config.yaml
experts_per_token: 2
d_shared_expert: 128
balance_bias: false
router_logit_norm: 1.0
head_dim: 64
vocab_size: 4275
positions: "rope"
rope_base: 10000.0
rope_fraction: 1.0
init_std_qkv: 0.049
init_std_up: 0.049
lr: 0.00492
grad_clip: 2.0
final_lr_fraction: 0.1
steps: 3656
Below are experts of layer 9 (counted from 0) of a mixture-of-experts language model. Rows are named router (the router's row for the expert), gate (a neuron's input weights, with its number), up (a neuron's input weights, with its number), down (a neuron's output weights, with its number) and show model dimensions 0-127. Each number is 128 + 32 x the weight over its row's rms, rounded and kept within 0 to 255. Numbers have three digits each.
Before each expert's rows: a language model's description of what the expert responds to. This comes from a sample of Wikipedia text that the model never trained on.

# expert 2
It responds to: Capital letters inside acronyms and office or institution words in biographies, such as CEO, Member, Vice President, Party, government.
router:107143113136132110168128198094153131156128139158086170092139140110145087096162145118134108135167086182054099136109116088089149152104115116134170155104123070137182136124153146142139124139159138137125152141100158073187112106103159118145095124145127127052142164062114137156147146158143129197134225194136129148175178127163102123141167148195140096144132176091082174097131174149162111084076
gate0:181166103152134086170072116099107141131098088182200124106104160152171153092171104110143128105140126159105168133091139056141110171113060152147113094169095060139137109104173103148094130139142134118156171132142149141181101138081140186094123150113187132163142130101069116129148117181126113163100118127173103137131115132118129036060207108147122162156131182117136177142112176113142120124112
up0:151165146181181133139149155136112153071178138145126145115128125147108169082137110114114137098156118112099152149148135101095150156092152082116100119080179147140118153092227111129108178101186128158187095128145111097176128169117124131191137110179157076104152048117099141100088148143050175103089092135180118206139078132185123100127132084162128120120100166137158159167125126155125154150110
down0:178167155167132108169188106146117106095099123051148123091144122180107140114102161144106129106186161149115095181137154145168114157108139157145111064119137139128165122184145173147132083137023118138125163136085122138150111164160080127118146077135115072147110172114180160133071121123112102122126126096182159082149149052115178089125142085142166145201170083130142126098159146129161155102132

# expert 17
It responds to: Main verbs and past-tense endings after a subject, especially in biographies and sports, such as played, served, released, -ed.
router:194101130149137068108126209125152162181139118130147125088124115160140108066119090142080078143133073101159175173127171115108124112090094115144110087131164127119131171142151114143067114143126100147180128103127162118098120104110171125103123100100089099127097104072074148088126133135122111049124179160139167127132067135110104131160159162114110083143130046109058181115142085048145141127144
gate3:157071042146089129109150131103107145060145115097173115091126139099131143115152151129157143137152072066087120122139141082159118150128054161118169087190083125055106136137072118099068090171107178127087132147130154122114115176172140155074113092134115113157150130118128122140121152172087169122115157108141140153114104175104146077060123136121149189121119123095107181136138071128113059088116
up3:092062085088059119099151152178114107140131114101168081139097131153112088113130132148135151136152081139069147126158201110208128157069091181150138154175110151094145105152147144098146158144112086175095127150153155089144077121178175200119097128127172146145076117121138137115125165069151158093197150101150111130168078078146125116141098125190142100138152155109130136131078132168089141140098
down3:152071158116186072127067153146172099177095093103142141123124110148153131116105110063175149127064105065121146090144098044089142201173136089136130076130139094121151131101150164138072165108105094095129149094099195114164136133126102120189121158171118131067134123128151163107155206168104113104110146147115123166108131130151167113129097205136119144101128156143117143132112118112144178081093

# expert 0
It responds to: Sentence-ending periods, decimal points in coordinates, dollar and minus signs, and leading digits of numbers, e.g. 53.75, $76, ").".
router:115128193164193104135133101105078133160112124182207126148157169161112113181179120166158145099125142139101087163143139146166176129111076154142106085138095140154117122087081131096076128094154151113144147093097105197068160068131165107202126134103113132151176149131101180107084138075168176159177175121106135080163144107145113122159154151149108121119112109096125134150156080166116072167131
gate4:109158147116157126098127079154165158185090101138103096162108159170135128068113184172158132119131105090131150113145078117139147143085104153140141099148103155094172130071145118087144146126145189170124112180114147192095138117095161183108141037090150134148199078147144165132078103109121114077119153118088069180167177170151154079168148138096123122071113092135109109116100142070097124134106
up4:148133141118095098155153175129117154160157093101131142116149104101131108188149071054132125125139140167131152106105149155121123139143194116095148141108142130166095118132136145197114090059121108093138130086103185159186128150107080096086091179159048130104129118081101091074147137151114064198115089116186165060109073111126099177081135120120137095080132148111126185125151117161117112109094
down4:135095139136125195129098129122101129152154148158148097117094141118069175107079117148090099113119168117116107131181124119103127060040173149077112138107094130148091137084169163118169145119113099133082154116152094174138165143128178097093131084166192128091177155139095099159121122150089114182089131139178122143102092168128172155111119153068112146109121112112061116132139097081141185113225

# expert 15
It responds to: Month names in dates, such as On November 27, May, February, plus table pipes, and, and syllables like M-ik-ado.
router:112137099124136142166069120104167179130133175123120113133167146116218142197150122132138074205139177077116138148140111142162127199081117125156107093101113123144139129193146114193170144147131092179137105129146095121148115114145117119136163133142085075083161133123158116083116104119130111058106102147127092161103181083100172180108205151138169073179113123109085136093112165164122117099139
gate3:154149078164104158185136113126166154150134174160082154111174178128186042129159113092093117175099130131125161093087113190120106158079120129158164174163096110137137122108192116122113126135103145154163096153151125157143111110127103088079088158167135121118149167126182161093105089142122100089137146131171139175150102091166182087118154166094173086171065112132171129078161153144064164122106
up3:149125146114153116130149104088100088121131105196156143136073208073123119081120101120118124156073112177159081186163112095103161071096122118134104131165131149100139099105123188136128162165130149139088146181121122107118122132145182187126118083131116163134178068146136070140110164131154224173173163177078134128160209124151156155122113116140142144173157104150133095105158165166156102133111
down3:117156148155154130089108180146103098089119131073110153099118150119113144156190087119172113133078142101140108090124105125077105127076117170152135141111083137151157157213141107101133172175131136191152091087081100167123078123107131121112074126141155161147079168111124146110152178116168117166236194091173103078141124138162149182114130103123167153142142148100146197147146104164172127116120

# expert 18
It responds to: Pipe separators and row starts in sports results and data tables, plus Preceded/Succeeded infobox fields and heading markers.
router:124086095203166127084085104169143123069121093142084087150092164099168124095140152092095178096122078111127157123120071105143142058148122094122143144120101116135092104095152101102085115120126149135149136154194157105156129157169106082080135148124143178214137126162199110141126173138153133090157108128190146125105137143167155142116100112081162171140041134154165081177125094117114095148120
gate3:187109110107087131149125138117085151076194124132095126121110162074065123111131164066113108118094055121082148156109115081143144126106097123100134151126087177074136134129120092183148132129078173170132142136161169171154175124134102143106106060174156164162124167107126112122136110181127148126162134106195131163067127157159136139120117133073158111131135080140213092034127113152109113128098
up3:166104134104146112081144112028101140135122180104112159146130132128117093113132201134147114141144130143094120181120086172103118124146137106105096150181111153113105096149154111162176154124102143200193115122064149059136139094134103126134126045085116127117132156142141155151087095151101145218119085134208079114078147131153170150148164117135142113115165090150142083063147155106091125100112
down3:096126098084135115095154074110191185105173155121139044149116190157110173180107142094153141130176158053140080156177093099112181136151110114098113161133157108132146083128156104171095171155126095111164159140113106191115073178143105125150157096125088108109111107113148111093143082123151103107148106138137120128151147080149109135065155174124090082188111115119163124100164142148202104129163

# expert 11
It responds to: Digits inside multi-digit numbers such as years, scores, table figures and coordinates, like 1954, 73,429, plus million.
router:199144182136108098120079129151176122164077139130148117099137169141129114072111083147172190101077115119094157118150155167147149155082133120121141168125177112118144137103103085127158136070169136098092107089069127102109166160130102177136179072137207145161045104138152121114155179194129115126107116126109098127085099137097152123117138128129114131069156155148109126141209155099079139071140
gate3:135158101103144052148162115140092116147145132160092133070118151093119154139128150175114111119073128133069156148136142118103079118081119178179162142170129091130115152134180081120151193088132102181108080130156112107112107196134160117172112108145169178191104105073154111129155147178167186170136098083143086156104143169129162101143190115150129202081103114143090137096156145108130178137096
up3:143152124145140139099109134054156096096084128127149144155100116123145132204135118114102142074188095120186116103130150142155112142211125071119119113127143146131101106123100136146104124203066144072162138130093122132100174110085134095057138148095059134112141124157161111118102098106116079089173153111105126082150137081097074105178114105095142025166100099099150124161122130145112080115177
down3:145147098121144071144116067083148144093094128212166068206150162161194151091138140107118131092076098126186158139117094160108175123180134113140134139172110104120121151128088093143101128161098103134092113140109093115132116129153098168103129098102203104118133079078148132178077152111120151132144141106024104109161110140134115163122126113097101152125123152093119110134188063080083122096099

# expert 14
It responds to: Word-initial pieces starting with v, d, sp, dep, disc, ass, e.g. v(oyage), v(acations), disc(ussions), sp(read), plus some digits.
router:153102111190137140177120143152116139148169154160140152079118135134120163162134164118141109132195104158164115091102095189129043146076146106169095126071131148143111147124105175171149079103109083129092108103150171116121186102083162057172089109107118118110042214095140131114166133095125121113052100112137107071127124106129124126106184123140112180092158101149162147091133115139124146101148
gate0:097093168147145073117136152150084120096186203146189106113047179104144185133153179154157106161150089138162161155132124151146072126104137083161145091102100073147102154120159117156123151057090104100139144145119199120147109115052111119164136112132163132161113177159105161137133127118148181095144054121138152116112128130138113122124185129145125178130089137178129147161151181128079147076107
up0:177158108114085095092153117151131141155058114154145100112113114098093137143113116098132172129089151060189067086126080183162097146144118121120113129157087153159148049116131162082100108114096153170168176124217147154109140163101125146089188144105104132144129149188104078156109128133073114112118129118173142158174109091138154172114085127166106206150154126164152110112123054144121106117112
down0:127116106149083114155161157107095135134164154145093137116183161173056079082133195087169086177084132104124099122091125105127124132085172163118140129140118179179106167115116144126150181097133146077177140094149110107124135201163123152095161152069129125157188113144163101170087182107123106132160150161166104185115170102140155091120108117164141147102190089159130168161117082080180163111129

# expert 13
It responds to: Prepositions following a verb or noun, mostly of, in, to, for, with, from, such as hundreds of, trapped in, interact with.
router:051146093136164171146139075140136130139126151142166195148114079146103159162085122158163134183138202140089124167123180123161079153138197163132137157094127159153137139166066137163099078075150160133209119165158131138107121142192115126097111097143158107070120123151106111201155110130111144164113122135136105064124145099109173157133120175126132121115164103063101195116093124153135157110128
gate3:121101087163152157117106140152093143102092159174179149127194161101139124135171108117143148128147123139125125157153120103066128119113126124186149165151060149100136126112088142121074125141210139083167136141130088152138104144131125188079174161157150208107091119108161100144107116149101133104158179044144077117120118104108189148176118130116089173137042146127129159100124159135121127034151
up3:139108148105138095141082093160150123097173147129109122173189140126133136130088103123118132147143084154122136129212167125090115065120131154164119119140091057126125073164034148118150219080091139090149147087143143163092110159129111100133118136115083138079131120151143153097176141155138156160058111129090105119074133116135178151182122150094104129071132169120134168167090156073121165125069
down3:193134094103148083143155124066136107118176079076133117101131134085157136125071115165111171096107147096159182167172166128111110110104174186060188093091140128165132146134093111161117139100164108148171107095129094149098116090129103130072119156154134186132108116197109141171153149148126172168128076145124078076138086135113087198134102151112116088100153138137120046117119134145157119173160

# expert 21
It responds to: Accented or non-English letters and bytes inside foreign names, such as Rom-â-niei, Mar-í-lia, Fj-ö-lner, ý.
router:112165173102075165118095110059131123144104110134113160152144101156130136078126144169094089143204110160082087147138094121201152163079137133137112086173134172118116107115168130149120109167144095200122153152155071103138178160139106099122109074104058129102132096100072135197127166126165175112087137164116113116158085111091150120140141125171074163129137108140087058106126170133124173086095
gate1:124195138105109149133123059088156173128134118136163121180120116123149122146121129142141127115117146197085098150133135185164195134116075163109153120108100116138075162088136150175128102204127115204082172088162102130145168160186136164149126135084134150158095111175145122178150145133122115153116135156094125095193137123136135144135118075173172194096066107162147122107119124078108206094089
up1:148048111151146123098092138143183102127147095182131115142169137131168130070122100120086179174096148107169160087156151064094098088133124150123171126135145122206134064151110152111090110084121119066158116168105161108122111138122207134080142080114147084123147145157091137117061109071110130113198145092105095151057151120125114116100108142162121092086136136130102203129129121142169123144100
down1:095069138191125110107111164123097116132150213141034095148134187156144117149166094103188112113154131138175136155170161149093052117147117198149142137128153121108139103115092184098140129122179146121155085124150168132140152122122105097153146092142194138112145136123134141116115078110157126178159077125126135161156142169140132103151116178097135123103146132240124044153113116128099135131166

# expert 9
It responds to: Determiners like the, a, his, their, its, section == markers, and the hyphen opening each bulleted infobox line, such as Location or Director.
router:128136108073082079106170123056176115142129148108156075140193129133141193106136157159127138063125125149113072098102113116088112195116154162107096133140145158148180091116150134156142139111073070135128118093116089101116133098087137103119112091116066178143141158103107045070189086138185103174103092107141122173175143120137098118103149145121147160112116109084137182112098138129175187120136
gate0:133120125127110118102168094082162095209167137086132120102130195190157143098162111116168160057168086146086169074174123113133114123125166217142177130136087146113117142085109077145122112154090103084088074135124143130116152112171098154118174061131107120130115202128162090081102106129105137138124144136107134121141148204168053086109130159155146163106106135086155157136088138152139134122138
up0:155118129070104133099090167121180103130157125123140105116188192098104112121137127134155132055112088128129119141166134098149150171113096162115149120136101192119132194109105142154117130077176145114100088115150138191109089115180095086136117190088148178160064127089094104123101104105161124162167118118096077139141157071171096066173063149167134109103143083120110108178142124111077102085175
down0:101171147143117113191102115074098147109125118154158123147124136177113122162131132132128120145142181124209153043106109125126133123134136087134107163118094181145133177231124154165161159128069094164178179192179149120154137110083135128110138105145180130133115102160160119063081136096113109056156100151146094174160109180103157122103138128086106145151150162098051117100149139156115140147110

# expert 8
It responds to: Common nouns for works and events right after the or a, such as film, album, episode, track, season, game, event.
router:129068156134069164140126089073056132110082057165166233098152107181115133112133162097105130089159139134104091168145169132139102142113107067144138088051184165157196121144094106094168154128142108110136130091098118147175104135108129165113140173091144107109165159188127161145118098107160126134143153132117143107128103110150134150195086134172175154119152132128133157084117172127123137119077
gate3:177093138137131121163108088114117125121121161175115160127087128133093119116115077062148108130088143139078115124120162165126110102157119150124161098182060103162118184086168102200163116152103108097140132126056096136164084174124171153091160123109146078152142141114154100090095123099095131123136176150122202129132147144169121128195164097108191177113139159196137131108116128034093125140078
up3:136112148119086114128143144158111117041139092127116144150182137128158126126173139134154110158147113142135102122128102135145122124111164183122098178161113163127098076171132149092123094106149084148140132122198198127075106124191116150086125128094115147087135214177129143172154122081115084176195048093115111108091121107081133120113112178140114067178126138111193077125187145142151168090119
down3:147114119130170084154116139175191126137082137189095141106092160115126160150135155121200115112228107154117099149156142088148157134148130103171135140155122098169107096136109111068065059166072111133122127119126113158100061157137115106123108141182140155107094128103153093168094104107124068126111088103142118147068130192141113070158097185140093123157180096147145097106130170184124133079119

# expert 16
It responds to: Middle pieces of proper names after a capital letter, often in lists, e.g. F(us)ion, F(ore)ver, H(ell)enic, Lew(is).
router:091144160161175179129193094149149179160161175096128114125160169138157145110111047120113102124166120123150109169152156164070116157152123082165124125143066095136143086105121146093058188067149151128123090125096121120135092083103137097118136157133087142105181105122132114122179128120102117123102162137124086142097103113105214156106087136194090173142107124103099160128036160115169111130154
gate1:143184115129149103045123107154119087094119182099148089095081171093123180151136091132122154107150153147068152131085175096103081179113080059138158108138158113083139169081115092149135132131166159136137106127106082123150045172085140135121155096150113114131184105146136115105137091090083145126098124165106183113171158147130149067113177149154120166122138155192106137134106111160114207156154
up1:088177171189083149102174138146108080117138169107179098100140110087105132097137163135131117164204148172143119129127166138151114180088076101091129133094106110081104165083081148158171152133132168071105147126146112175172111152128122167115166140152138161145180106100118117153169172080066136091137153152188127114142163150155141126087150103113152072155173121102063153135088131151120151191189
down1:137176122181079102134084085118096082105195118131122091113144169139090148125189121126090158150105112096180125130168138160145105171105118157200132158139110131141080093143112111179131110131091072130080127144129146168114188122135150091061121103133133130122139084091133136114197123132125123053194105164146161145127043106171128154160131121039119141171186153124108137133130081125154125085141